Experts of a small language model.
Size: 13 layers, width 768, vocabulary 8192, 200M parameters.
Below are experts of layer 8 (counted from 0) of a mixture-of-experts language model. Rows are named router (the router's row for the expert), down (a neuron's output weights, with its number) and show model dimensions 640-767. Each number is 500 + 40 x the weight over its row's rms, rounded and kept within 0 to 999. Numbers have three digits each.
After each expert's rows: a language model's description of what the expert responds to. This comes from a sample of Wikipedia text that the model never trained on.

# expert 5
router:452505535423443533471517525437505485491442564496483509507486479495538520525489445452430492439506465438521459450431566443386529520526498463518476517495566448498525523476463503511501544484569435601503488468548545519413476526547483504538540462501443538483478536518559478461532579487517485546529508530482473497593485508472530489398522492541419415482530558471489467518490486483556537486557
down0:576457377442516403438500524543532526463452513418568542482543482536523495481524448480595533478469557487512460518506460521501477545502462532448526446459481425504543477486463519510507516460480485499437540462521467472435550525570437488540565582520488522517467578522469437517519445532450502530541458563492515534484447502535520576521469487543488522451481486553485539508450496491492427509517
down1:449518547503495563528466450466521517424436536526511485513519546541475516472521490488509476508479422583467473417537565499530518472442563478562508484510492494573450523483521494476539589463474516519528476480450476451522508503467477458542600543489502556561477536466330476472456464468527453452560522478489471570469556462464555512468527527484517500495508495479529521597521471495541493464486
down2:467533500518501579519525620536538558456555502544539468459513487477482491479463503565555451483572420504437587502532443468510566418537495547528551469569477505534527441496554498436529438470541468499419472537488520425360504475455514514507493516590508481534527492514535487494472467532601480523526532499504460497494513528487522480487537516485499485504501445550485497514538488524444573548492
down3:437538471523538513427496507446520472512524490509549522509476435509502501505514454503477510450467488426487538631459483493453529410500538559472571452479515575494571468437468520482523538515424534443529523491473473447510424451498521589486424487484494470467512473490375462543471555566518512539549529534469508532474445523451515586552495533530418542547560604449477532538488576489457474531496
down4:548442482448493501473503562503517511559528504453643421573558475521551493526467529496534487532524485523449439371559430510577503499496526494536519485517497481533513531483553457578570503408465426525508462438424473514443526564483590498489494546513421515486527532505496477561475482366458545491567512561442547458496484424562529479545476518510518518482455583470487569492531492502528519464438
Description: Opening brackets, apostrophes. Opening parentheses after a name or term, plus apostrophes, possessive s and modals, as in Masters (also known, Brent's, would, can.

# expert 13
router:511513421545514523525487527515516501479494506466507531469490486520548458478502455471534525483490504544493458484480440508494458563496501504469515471461519517471500504509463471452428457565452469502529535515532533513494504498490414413571534433533540461462564497507555507503560592520492532541564525490542457498459550523583525461515539527519473523552533508526523433527451532475479582464469
down0:407546522420537510450532488556513400582509499511484487498534535496471487562496512410496502534489388479439527509537550461581483579557498542521492469474554433507503517494554511504492512477443452485543534504479519491477419472541529545490466500513585502611516478403518475511394420544442572534543518472507484497546443475491414448493530500534542498515485498500466508499473467475522412499535
down1:561433521586470502451501480494566524478517573499487491557504520566518522458482449464578516445507572490483390509496485487544486509463495438531556423446516496468526493502515411473432486520493427522444483539420576459523485513560535435400528506559530543537515445512529530436471499493520513455481477529530467439452467499446549505485546480540443512552504540509496448511554487521504494534538
down2:521509505473516443464438479532532431518474460498515466489479566503590475569531530505476477547470499516546527443515471544472534482536482415481502561510521488555488487561496496477470485508478517537469521530468503532530565581529517495568484422516573531542501497411518533511490433441514495517466503433430467398518491476447482464477459418480431618454538522490528530554447554537439499519483
down3:517502474412488497475511466430439542518579498515454493496527522477510460466454453453508453485500518431502502534481526553457480463554495515484445545509475506544538462489467531472467546547482512511486459496510490471444502496557504526467472499504469531593476475480497420507411548478537518529501489547516572540479506479495483473552448517465550501562536467441382494487521497575490523501498
down4:445502517505482476486479481543525456463488458513436449594497533509396523597539551509558546555491464493500509541460515472598488541438443450517550445500574448499464566446542474513469462469502545459478510556498424568518480484476571457518491500488568512517453469445445521438399399473489559497508505538493542518513554572570528484540478496504581488448419496485503477524516434486484499469481
Description: Ranking and award words. Words and suffixes of rank and honours like first, best, third-fastest, Award, Nominated, Republican, often after "a", "the" or "as".

# expert 33
router:524542434495508533585502481507462453459583494571434518442452482595458505489474486443513497467519492533516521550483573497490515474559484493552538535459563471450537522413548474523522574529496546554453492515530572533496443505510440424490495553476500517498473487526558468549393507522519519421463465549511573425587437545503504443467554528540474488514447548485530474572542500437540485563512
down1:553508487518469596513542468477531518474464464447534441497461454501539524514492456506527478473506606542541455501549493502439487551541584494500553390487513418531520500519470474502454499493487537500481469486517447456477580546483451463409528434511480567397510445516529567431511448567421547496532592565492537525403573495515481484545552471488520551516507512508522575551525488496478539505545
down2:526491486459498451530443553549624548530519482466515465576493505569508467553486466486502500477497469609447469469472487491553361469545495538475517495491498498563450467440406500555534495522536426529537538457492567495472565491516453528538495489461647474528506486435504548514504510537475509525496515478441488545512505511494515484538453514476468514462402497533576531461466553564452502525481
down3:441409492427484527487577443506509497513550430471557429483526481503436500569494552532547434523568463558565488492492542555512524488478463564519535474559480485503465487451408448485531502483555523412534527519518505489540473450493563538472437458525597433523462453534440539476458518454501469577528507494474459571558548506497492449449571537532458457557535477562472469477494480477514507496415
down4:514548505440617487504479476460518517493548549458462485447486492473583540434516513513466534503493447537516600495491507490532520519422476503427506503439488518501490400476614540464491478536484506554489407474516515474528444474483527520539454499477556523462410559479480439460493558508528558456469485447499499480504518479546502516499476457455488526499573492538541459446533482545526558468504
down5:481471473461479426454459477538428509498479458488545529498519513494494516517492460557503487464539480472546504508524547544483479458461440474487447527513506506521596468406520469518524390490478405478517535497486478377556513482463437471439526554535526475489399474566569518478550535493547541538479497563434492479550469525506485555504498506534494457445520564480446479471440503498449542462488
Description: Years, numbers, place endings. Years and single digits in lists and tables, and the endings of place names such as York, States, Montana, Taichung.

# expert 42
router:488497532515428567526522457486613495539554498480527488530517506486454505472535440478459501513510430453576445508463488519472531521526529522470527386494563507567532424497499493495429461436558482554472493438488475450557475488506510485544501559486535496441482511610534484499545516443505483568562550503524515415543537556425473479486460463515473479515447515565488517542532451568532587480528
down0:558506532480512531500496490513476493517498523560528435494482489570462541437513551494496533493489463467533506487502487481529533449477529463530467541426453516530509502522531496523500579492567499565463469564494470465559505493483513504474529492540496481512567464463431549482503450506487474472524427474517476505501456556466621478545569499489423518583436467518528474501491440533528447482416
down1:524494434534513510511524628507500533513566429447546521529511492513485546515520512476553471537432510524512483488529471506525551535522582483465523434521484533448481520434525577490536528479541496537532461489551502478470432466457493600493476449527455545433490497506491540513588494470524471459595532482520529546511560539526516562516543461524465448510548473465479466493455498428493526444603
down2:466506509499532455475511475489453505507412532521487515512531533496485432482571572524468515520519512480491479504458467498429452494508448467479489525490499676492483492437443487465564489565469497498494539492432550519520519521485496490535465470589487522441530494571491504486482481533498411517508574462485424522479402493529460599423493539490505405503530506545489483541516517564451537479505
down3:503504526517532578471466469472536467424363496452501492484477584444498471557571480495572524469458446502512539451578481478497596539480458481476505546506494392584508498505401461561447444530462481520522491476490414508455487478509443514472525494587443496500531528472481541472557545494421577541516441511482553400504521443478473551509493482541421467495552529572545498539528470439549471505434
down4:492491464495497540583483603489515527455526480516490465488455610486460461534492484513471477500455527424505523451488532486528485461378531518486452500442366478571489437540576507534549534476528555519499514450521588478517538498522551424542476526458437611478503483521429556493473513454432508518490518498553504528463552448451490465544475499450523528522504516475542462429479476503537476401485
Description: Verbs and auxiliaries. Main verbs and auxiliaries after a subject, e.g. was, had, is, has been, shares, borders, intended, included.

# expert 27
router:507503555450550514520434463528484520469541490469501464428506486441522459469520467436465549427526489521568530548504492463457508579594537542558533492475550475431533472535497486485410503431488449492526492431521536539477482507587475562459536486498499463491464512469528485490479570476504522461594510492507521483547592432478497486511546504486464467529463462461510475547578540456506486518499
down0:481482487468435531521527530548478499532551490512525534563490552492543528506500512529502511482524518475521493485524517513535502482500578564570507535528491467516490463528525430411549554476523461513529533433392457509488481443461485506507511510544499483552454468532529537458495512471514496530602474553490500483530451589471538495524494477522508524547500529462489573540552527506427525447536
down1:531436493480554607479532512472513499484511501500410457552492543481456583512473433512437540521543504446495514563499480430503557500494519405522527511514449417445498502551514507424539445457536504435505481533477509456537566609512501502494465497523400500485552567503501463487473565529495479510474472524488532486497473531461438454433529549519488497536598468504395496446479598478505502470528
down2:497542410428518496478563514506489546454486542563458423545483524543570495514511553460436480510514449513413503541534396421462516544488507486546448519522523605584544523446523551501499516532529480472536470494444448480549499447500514509527501522511564524530504537507468538551518504521502538559521509510479468467417545472530512568458451466493443522482491469474473541491465499464508445519432
down3:519488513495512455567516519507521496506499472510517489498469486395494494535452611506489455485546568488510459489581577467530522493521539549461511529508480472517389497436508551525475470514521510432501569547500529535476544476459484502425462510388523481545508613442492517480482521565511519494509509493598554503474509432430468536497507534524485498526497569523386476444485522570536523426523
down4:490493500488539498563534557575492456536549509495492529551522461498493538483522541518439444569463427573464560482591535465505458528469467486512469511441488490529436482494482565489483536567480513511514476508439541511481457509464553494463435508538551505551497466431510595486458559499554491554480437453495460543513531510560507512500490453473541497453461530478508454487458487511513487513506
Description: Sentence-start connectives, superlatives. Sentence-initial So, And, But, If, words like top, highest, after in tournament explanations, and stray name pieces in taxonomy text.

# expert 52
router:465543502404483472544511506446512484403458544463528456561472579505442480473522467534466496491461480525449497487482503453431467546535382477493532530564577516420533452435465494444482505422563468577506477494476460550472537526419422457527528520449506495515474554495474474553460519464454545481586521565487547471461480505482430521508506498566437470532476568508548476559473484581586453602492
down0:550564472523522512445520499466473488475578500463467448517514473509594409486476536516517490496524573538459545416484552463484471501509470504533473438518549587465528450521475553483549506520525541536432516446482461486512487506478501419586511496471541510523530398510428426496516526523490527580504522439554452481508503530491505497490529482560453501500481464543517532550573500566422499535534
down1:547504490621530542495568525497520498477463507498412487455431514444531524509530434529438461483514497563486496540453542500440501422464543464495527511552529444476522575491512488529549521547520557529465571501492524450464486552464567594492508458494476495441507507529557397544540501514460457503500486525460487463480477527451478593471423529529484501459494449583470475466453482497558436593471
down2:529495514476468499573487567483462508540567523461540524463504509500461448427495482421550534492480485464540518492543471551579498446479505511492485462509557453492423487438493527475532489465479563529523487505451507494453546562515566474531571461522477492410533530517502488493492471521540530553478519496469518499486555496473508447553582501489551549533482537426512482559515596464418445452491
down3:456469508411486465519544585448496507520529484513528504540461566523422483449585580481470462550500527512494530477517567492398539463546536479525506527496503445493495495469554491485464509487475497494493497462452475516485507529478499527534510492481514480537497544585501498431449522454451481463542509439522488457521521476527483531451479452578538528464568476514482453487515500498482461495580
down4:496525488502506492512394490503530541510452527513461496560485494488557525493485405407461433477435543568470500553540463497462527491416502426439474548520503444475472487542586525477511488539501396546436525496457589490541446544499544420538576493493495466488531466435533511440509490588539471509459498489483519466429561558468494442483541518538475500436462559476450529555514541487562528477542
Description: Parentheses, slashes, currency. Opening parentheses, slashes, currency signs and pipes in political, legal and election tables, such as 1 / 4, v., $, £, (RISD.

# expert 18
router:523506463429499448529555526452484443529469497462432556488459539526467584527542408488476445464526484522513504552461554557468576480494505508537519498461515497474501489478477489527524503435533480518471568484522505470484551518535530469472521556413416457533465524471532487533449598439486473383535525523478484482514463496428428491476476465519521553413465512477556475534553511493511442559411
down0:540534503526465537586477504469530471465499576474470444503498533574514546403515484476560487456499464512530438534438451461520608517454494579507588560514479507491480520437525479471522471607447444568542506482491565499519600529485559540443452476543555512549549472499446546543532517508444489470462502547484457525507517483477475526472503456495408502493595529497490542559489442408507467567494
down1:499458477564465503505534495492504475485463501510460486492498465571501517550500518463491529500506496525521459504469531458455506476509496516425542519537504464426608509476499463467502436560470498531498476537454518532517459518465437503492523518517560498496494473511502490537513482528527546418501472528450567546495498451519556524468457512565457522481484539432461499455516494456484519459502
down2:571438553488484527527496485465466499558492505438490514453525544495454509565495508476492518445583480516480572542493482408482525547475554511503503541539471503458540462494458494514476421528502472506522497561569516496502476495621535556560465549536595605433502507466536544450481426531495502467535464559467497520431507615542486442502543570480497505496526593541480478503451533551532485465459
down3:466517494466520581516555506491395513475509439476544517465432474515574542520500514528478455508514517464445537535533493482536450491515498468579423538461548538471512503537505549517515468465520526527541517477511505418502548496565486512506525455520534573514494507494579558514497494558500479560513503484501467436525548509506459546473487493483414535512451495469521425502540502443474518466504
down4:528488491461515462485466478491489442452458578541460439462524495429514518495501542585491470515460452500559489508476537586598532529499493464464500543474504443405497514509501469475485519526549460521572526506459447558492501542444561485534530473461477530493451528487457487564481492530480554438410478457534489544505541543436512465495449453540476487461452467493560507537502541452502487491552
Description: Coordinates and numbers. Digits in geographic coordinates after degree signs, plus numbers, units and cells in data tables, e.g. 44°'03'′, UTC+01:'00', km.

# expert 56
router:506496548461508535530471501490489512498473594391509529492393513564415445529522473556504504481495501577481460518514463498487465598497524450493465511466497579471479523548488537509467498477586482481530506426520518544432489488464515512497537446477397495516451532569497412491502525523483458503551476497502559383504479542493458403434490431484390609497537495449525564492531490559530554481442
down0:507506521475510414481563526480516508572433486470484459539443496475490460500468530512575436518583506546486493448550544491530495460501464496557515597570577513522412455523486459455526468449561507532537511493580454529486578520544512520490457517444479530459508485466482562546480538518501476505472565552508528533499447580571523485555520561453558480487440475451435483481494517458506416487514
down1:487436496499451453480455480487506578499501547483583486446506479487527481539496557466565517542510506466533429497442536490505478486644416484446502469479529429581447572518476569498406457502465501539530501463465527481416475531516472563517543492504481552527487524580499529554460440495563532544527523571540483492511521468522477498507551513468469494425484603502497521459527520481512472538570
down2:516517566542536411495511436500488483509578477480516534539565474587455472530470458467523456464500475531448616392523517478544558522502514444513494443512454486538434473502534497464514534612508465420506459460452495539482517570483559514422444535527530458478512517485462520581477446527498437564473540561541556473508481540532455459494566538513546370494501460489479523469448498505542466513515
down3:527463483500527534550533455479561481463572448487544483474548579477580541502486451517530511446561457510482489488479472497507543515586479440538573537529477429412529504510482506453555547480473569485530525505528475501534484504527499476539488490551438497578539495509573444491496455557428412466566495479467490434536453522465437554524450467498531530518552562466548525501442507523520478535473
down4:529521507535475496495520484489488506563529539516501485488513551566463504526452468463489478503464469512431511587488563527519483497420452576488597424421412493516491417462490534570517513555484472528557418575511482447515484520501473557512531533495542485561523484531483503499487565525538495528432490539542559480486525520443469580392478498489505525532494522502487465493482510569518456568479
Description: Word-initial fragments. First pieces of words or names, often after the or a quote, such as well, e, Am, Monte, Los, Sub in Suburban.

# expert 51
router:567524425451501567545486488430484477461513512530509512552484478563528559504503487504464460503521483481514459515493428456479465587496514498557435374493527475542518496498515514474522567440484554503534483501540503571439485515461483523566530493507510558503504498522557566497518481469525509447471462519519556429501520526492463475559490479607504485441416542466521439461495420469522468512476
down0:523501481459545451452447583493449526512504475492531542463567529488499542461480442514472612485578544450515512499533553476458545484497462456509500579502495526418534476486548540512502474519435445535498525486554565564479477458569530499554451569521500478566531525504463511475466536531504527537440518510507496537468495511535460534482455513479576518498511549549447491449576564528481542511510
down1:567506494506481457450517480481455515485490478440533523501539473512498467492510466444476512521506498517479581459546520524504505578609553601461566544462510519439530472441534445573446466472550419511455507525477489495504497507512526505475517503538496432542452542503513458419426514427558487544515565510434437520519529506482495516502484549563470508524517436526422468526516510465489428540495
down2:441521491492505440531495463526395559518456580499506471455523530455561532471508533517507493449440445534575447470526514506447478526525519504448493525495508475489451522547474499512479479618545537441470467482520535488539485475472462526505518463514489558496513500503453488485498472475566524477554467553503464491468459502491501501527434489478473492497537543501507454500464529539458498424512
down3:532467507498524536454474495456540478523510508468542554498402517443596547486521489482552547504505546472433479473444525480518450448451632495406515472523492483472528550545522565496453540476505523549522442471516551493516465524491504506546559535471482566589505429448510469519567503491482508454523483493517452535458490562512542483464504510426561459489500462535498577524534531446508460505486
down4:501460480527493441549466453481515487505463453431516495487517452451461514604417518547469495534465509631501543467538501514530493423571555479513508458492499430570515496486402470490493546493423497450528480447452441458498513491520558495488488521466481565515474463582501479492537511547535502490490460541457485580414453400522478512478470503501505467437547496431449531550495503470434481514463
Description: Abbreviations and codes. Capital letters and digits in abbreviations, units and codes, such as LT, FR, mm, pt, MF, chess moves and slashes in career stats.

# expert 58
router:508539513513498461526545525550511432511534545496518512465490549492507480482431397484473478529546501549496460526556453535457494546509535566545558481517462440483523486565528488497497618479509440490529503543494513437465516505581501594499550483453450494517535551498509439524539493510495499480478517558509532476459539519440481559530478472596457493525388519545528415497568460502503503527450
down0:430470541514485440524469481483471460473501482556509470509429540471466477524465481445500539536537572482438529479558544562546481477541521462531548453578498450509499587573441476478469453474523501535541544434461518462526473435446438479516485536504532413422522514545465512477536467607476534452560504477539426436533455583555505454568510514520549554535448477501495494515488563407457514500465
down1:549555484448482510559519480558518489605499477523562473525536516535556491523462455534527502552497485518500462445482548431538446529449494568550473436482478449568510506466481475495522507522470531608511474409498437522542532446602536485538505491486436545580521491496516556521567481530566532509457464505599463539475516570536450466464525447593558460562498445488428473516546522488455491561484
down2:501505411544468489485470451515477480518494430563513474513464555539526483480514491501475477491487460491523470504492549553563461516578519481497531570554533459541491494570507437556485463485522479505532447513445460436536410495521486474506445544513515472433483529595563493517471481537502542482394530489416440448524502506553485564447523408545473497519462528448531483496516488517513477491494
down3:524460438483521452490492422455498488560533453510479540407562515463489537468483520524461543484543558525439521505505569515532574512469527517477476511490522543535456548509455411562481532450563451448467516528504488496447533511463496515468434471504532490459526422494514534454492484513494425537527483516475535520510426515438495483427455455517475376506424459502466472553497557483469465402438
down4:508501488501424444465535497532518441454514480514463443449445555440532513476527499518581483481470525541461498541525430479464497470472464494505537465493421467496456532518572451561499503550456430538532447537468468532428506508537547502507498500486467478589501518448473496495515511478525459481505435500496558569518443513490596527425541509501490559599558540502528506555497524525524484502485
Description: Year and coordinate digits. Year digits after an opening parenthesis in birth–death dates, like (19 20–1985), and decimal digits in coordinates after degree signs.

# expert 9
router:510592454448578550497523375512511490450489509442483575498493543489484483479484439441485514433490548541485458551514565528525493499525438504549576465491502519422462574514469482549434579481508519540376475518550472548516489472483493445498546538460501452434491476503557440443478465544524524474489481509506514495458473572462499508509517516554434492526469594468518483490485499491535486478516
down0:507469410447531537531509531370543431539430512495539441454503512466470496526448460513459496525546537464531541539503453574490494510577499588551555460465521473435532465510472513482454447526509466474549492523521547532494502518437461554479499497425456517449405516497454505491528475497547416514499413476465527414439548540479461551503561459453474449528459483555515488538489501473469471562606
down1:553486487499496461485399510482536501503550439477530512450490454433471432458514523554497548433574465489516499469545589517469476581477511554488491506468410512501543505514490553486476513517537509465544524517566540423524373481552467535549405520513513490421540544543457511453542524532514488449524420543457507475506484540482510508455438524449487512463531544485562478447529486511568523573517
down2:490527502524541517478453537490436462532492446494422544451522439511517426491484597484557472504462472520543472546432509532494412512461405533520479431467511522462541499508495547466537539549446495505489447513435515468486455541508487507489453462469470491538514485483498441483559537472506458399530520542533519486507468535538518550488512507484474568537469553498567525541555504505545477510516
down3:456566533482495490533544517416589481579512567519483424528464540460441474528499539511530473547495454505469507518455426491558495445516474499483490485498446488506465483487499533483512467420419510494528518522516546493522504541414423525477556463523555514472515515468562421476490463546505524509527494487514511536564590446546497470510540475476537565567555481451511524510516509563468484509494
down4:526483539579469532539527445455512474455504466493532464525475530491552577552498566471535507491496453509405476482516522446531516452564480500452511437502473499487454420524470537488427534509474528520566507552505521505579523456537489475480490508471505531560427459525487536451549546491461504470472486431459457475440481493489460514513508473585474539601463386541547569450550520537501535510462
Description: Sports and election tables. Pipe and semicolon separators after team names or scores in sports standings, match results and election tables, plus words like League, Cup, Turnout.

# expert 46
router:469517547423431491563491536502466418552542499495514530449500495535385476536504466507474576513456488516490458496513429443410453510557505551539566448411537448500482568588507495508512519452527497496486436467518443394497491489548523511542561539399507469496503558502480472456519509469480441553493563517488528521500542551457476517500502503520488454458487516468519478492537402518482505497460
down0:456522526498483522484499501517527456566555443487549430474556518544539514507528466562486459524507521555528530515451470457516459499517425526488503495506527427531474602499528430495475487491553476465513525505464530497540511548425477497537473429484540503421486454518563533551505491520540507487504503472541464484507559512566451453544444423548453529477518533535424529474546532527474492526544
down1:491452522505485517529429514472526536474450429566503524564518486501525518540453416494511584466505459531480488564514542498573543470503514506438510481499472470475466455467455496526484513549478499537498559463494467489496539507513471482549507499473528479575462461523556548504491433398495557506500568499432532448468423467599517527556540587477585485463430478513525523450537531576478528456423
down2:497471473542481457528456505502438448525450500551562457471545456495591486549513440484466450478456530488464503527535479545512549558498537512592569588558455454574572480455449493509491431503510489559500555511537518474410535512532476466543478520480527502491477501505500563436538504511571529542496505427458516440514519497448504516461552497528479444502444574531544510566543435572525515495419
down3:505509571471559580558535514509533478485492442586493455580487490471572441464498460503476493482427411521536550521554402495478464519449453542498546521484471558428511462498440453457495452507414592549502564552546475532524478464554491480462492467484458511483459501542505509459526487502535480503448501539481454455572450495503496513498390486549487499432491513500618509470494448431503473511518
down4:478497441492599496537547480515515466477497503503476464437519478565461499490499526453540533532547454509474504473484489554504511517522580524516544434511481423490554612423497520526555480619476530527460563462481485429461454461453503505479535424513500419491484546557503542467443469419441437489481480426533471556477508540438468526426492485426467506483512529574471493537523487451496513485502
Description: Numeric table cells. Pipes between numbers in score and statistics tables, decimal points, coordinate separators after degree marks, and genus or species name pieces.

# expert 34
router:422526528482473563541554535568460534548469501473513486507512485551540549511557451549462487458499451453504480486462505517466485452472481520458500489480589433531494537462407436482479484460579509569506454463482508521500502477553456439516565491478507496390490489500551475437506478512610474457394515524528504469557556483430551468487510439510483473461505575513510530477466495520477550440531
down0:502585522543535457432485489495504438527514487547462519438593543528484533434510455507419502447541512513532546537523551411518580492546488572456520450553511510514446527488488434533494536450496474508518503483469463528546524508501479426515495451501531504580433556434396535544628575543495478471518487496479495413463536522559478572513537445508517495524492501400465421494489566536520490532532
down1:459495443557525498508520512519515516489426449535538499491525479469479469507468568506505590466561533587546577418493470488567539520552484491520521556470494488519499482495542490504516499549478463514517547559504516484462539501504431486535499558495493519534498479442481598497567495550539494494551492501503564523530472558483530531535503472512528476464522519521477497564443536469489446463527
down2:559428459454520499572527514532464473481467527558539491517511497505543562485464520537437495492505536454419501468514514479507454414503472561471489526474523508464472579475493550504470524544484476500525464524547478457416481478586478477522512518519489536529440442543470521534520491558513466534452522495508493445494530468473453604470480526513499494407553491479581437522478554448524460488531
down3:466442583589469547453436452537453490470499506487510567473422461466449512442503510466473510524561447484543470611480513457483543483465497487571511492573416503491447496514557533545494489564477525464412469563399506413541503449479488453475534536505537440477548533518500545494465518469576423441509487493463527484495490495528486474542504609553455575540545561516571525499507566449439457494541
down4:471551577477454457504461465554581548498446537449543499479564503485530476565577442465528505576516458511516445488505584546510498410497507483551507512543518493533414437463449470507379521498458421449523476443500479546498561431510474485549507532513404561468494486522485560468506415555422556489502530458570523618504481399524579506486526477469474488424519466489490454557512535468493484442581
Description: Media reviews and awards. Word endings and names in music, film, game and sports text, such as Rotten Tomato-es, Metacrit-ic, GameZ-one, Award, Player, singles.

# expert 30
router:478534474527558506607555529526517475472501496480517523502517504564538458486504457444526464465526457553490460493449503501466461540553466586479445457539517508490508557509502492536519497465512525552444492508533511472484520486482425518496582497492488463430501519473521507477497540444520514458430526563509488477513439516504495556487505463475444440468465497478601522470506497559495508514492
down0:475510517541541506525547478559563488476486477506487495499460415541490534513552596510537565579436465466403508512499556458487451456504520485476508569544502567515547529427491524522482494522444506512409559590566477457438524415494531476562453499474512474516449456500448502429509454463514493508525513553475463532471473461512508539502492501453491467407533533542434521479446484487485494436478
down1:587512557490510606488454503503452461416523507513515580535534463495543472544470537512510568471585525502546444498565453396393443547482491502521420510547487486549473474512571522536454475577457465506525472468495528525520494491558484605475525489475519520469468556420552439548544484509427511584483485469490523475488483485515534504532559552501472488495433476493524458499487528462492487511425
down2:407491518558481466516474551507492426578498487547501500479503466544500575496474533478529460449482522510499464511446436584570559430539522461431488477485411568504427517529540502442499470452458452549571498565420529445491509460479572464459425524481576378405485471505511478494498490435489479497472426446496526555466482566492553502515456418466473474455493518512494519520506479476513516434504
down3:539452462448507514528397496536430482510481556486511520505521504532508462491567562518476501514503477528525566552496500493468439478445508442562491445431519539499487466532430434504531522534517560442533456483545505478450502560490493452538545502521448499490519565479485498525482462562431501480534513486508476491528521500498485540451458500474469473505529484439428486503515416535437512501530
down4:526487512580469567486544469458435498438481609532515429510498491473511540503541487529483499499539499463483455553473492508546505549558538499527431543577491535535422502538488480467500590524493515529514528454478430545591466449493420499441437504440498448468558482481485548412514492518439458522523424492466475500520496498445513387488453495478461559536484465545538505508523437534522532527457
Description: Topic head nouns. Nouns naming a subject, event or work after the or his, e.g. season, album, election, football, census, film, platform.

# expert 60
router:546614547501525463482510544426479467563461499432482503533504485495539422502487529442502521524580452574471416511481442465386492481492488619425521491494481487518549502542494561548499466446494564520535493517529490490442511503517450455491486554505456494473465538507484503523526535473553539456426491544509522480504474493550503455511475455527456503500494521529551436536478582544521497522498
down0:498502510494449552543505540454446497509512459503498527548465465510468487490510502515486482461527568443497429573462523557441574475560548535557480602521471491533497490471466524496579542552467495561533442446443452517475558555489475449504498520541426490446560457504432561578505393485469547508483507511576525483486487458547465539423483532480560504545550497497452475449462529507522534438498
down1:505507462509516505483564497406481503490465481535536578414536547457557492570490451534506498499553469508489501503463485446457506488501484455495528468517545533523468491499421512488489505466413456532497474478506478543460538486545502421505595520564544535472536506497450425591444518389519534526473528467491469474433499516469482535499436498522525504463456491529478504472443502561481414510601
down2:534558505459552454446528537489477476531480539472487534516472509483549446472537488459477526543461515478465532450438476453530566436583494454483509517495527478493443433452473491501485461536407500569528503551452542459551421504457481578502547553479472531480487486557488452554460559535453474518400472427558551491437505509474528501505532526459457503451513439524450455450489506525498515530484
down3:526449462543529523459510549484501465471527521508467500540543520434517572557576498464535465510492513427528486553483501573559527529484532452472505579502531505497560452455588515573491501547522548476420515486436505504504558512517480468529522497428502432493518507466578506435516502496520515364506517456477539504539495542530540443545478494557493501487470473534548466528432447527430520524513
down4:488536526540507545562442595493503460517490509493490611499534556469460466513486549445517519484566485482459469457424437471477466471527496461479442552524533457583424508471525444487516540469485545452536555502498528522498576568498529509488512474457482566498556471433521496545428508526563562475481519474474538505473458538490551474537480470514498512509573520465531514495470467525506498508527
Description: Common nouns and suffixes. Everyday institutional nouns and endings of nouns or adjectives after the or a, e.g. government, local, church, apart'ment', quar'ries'.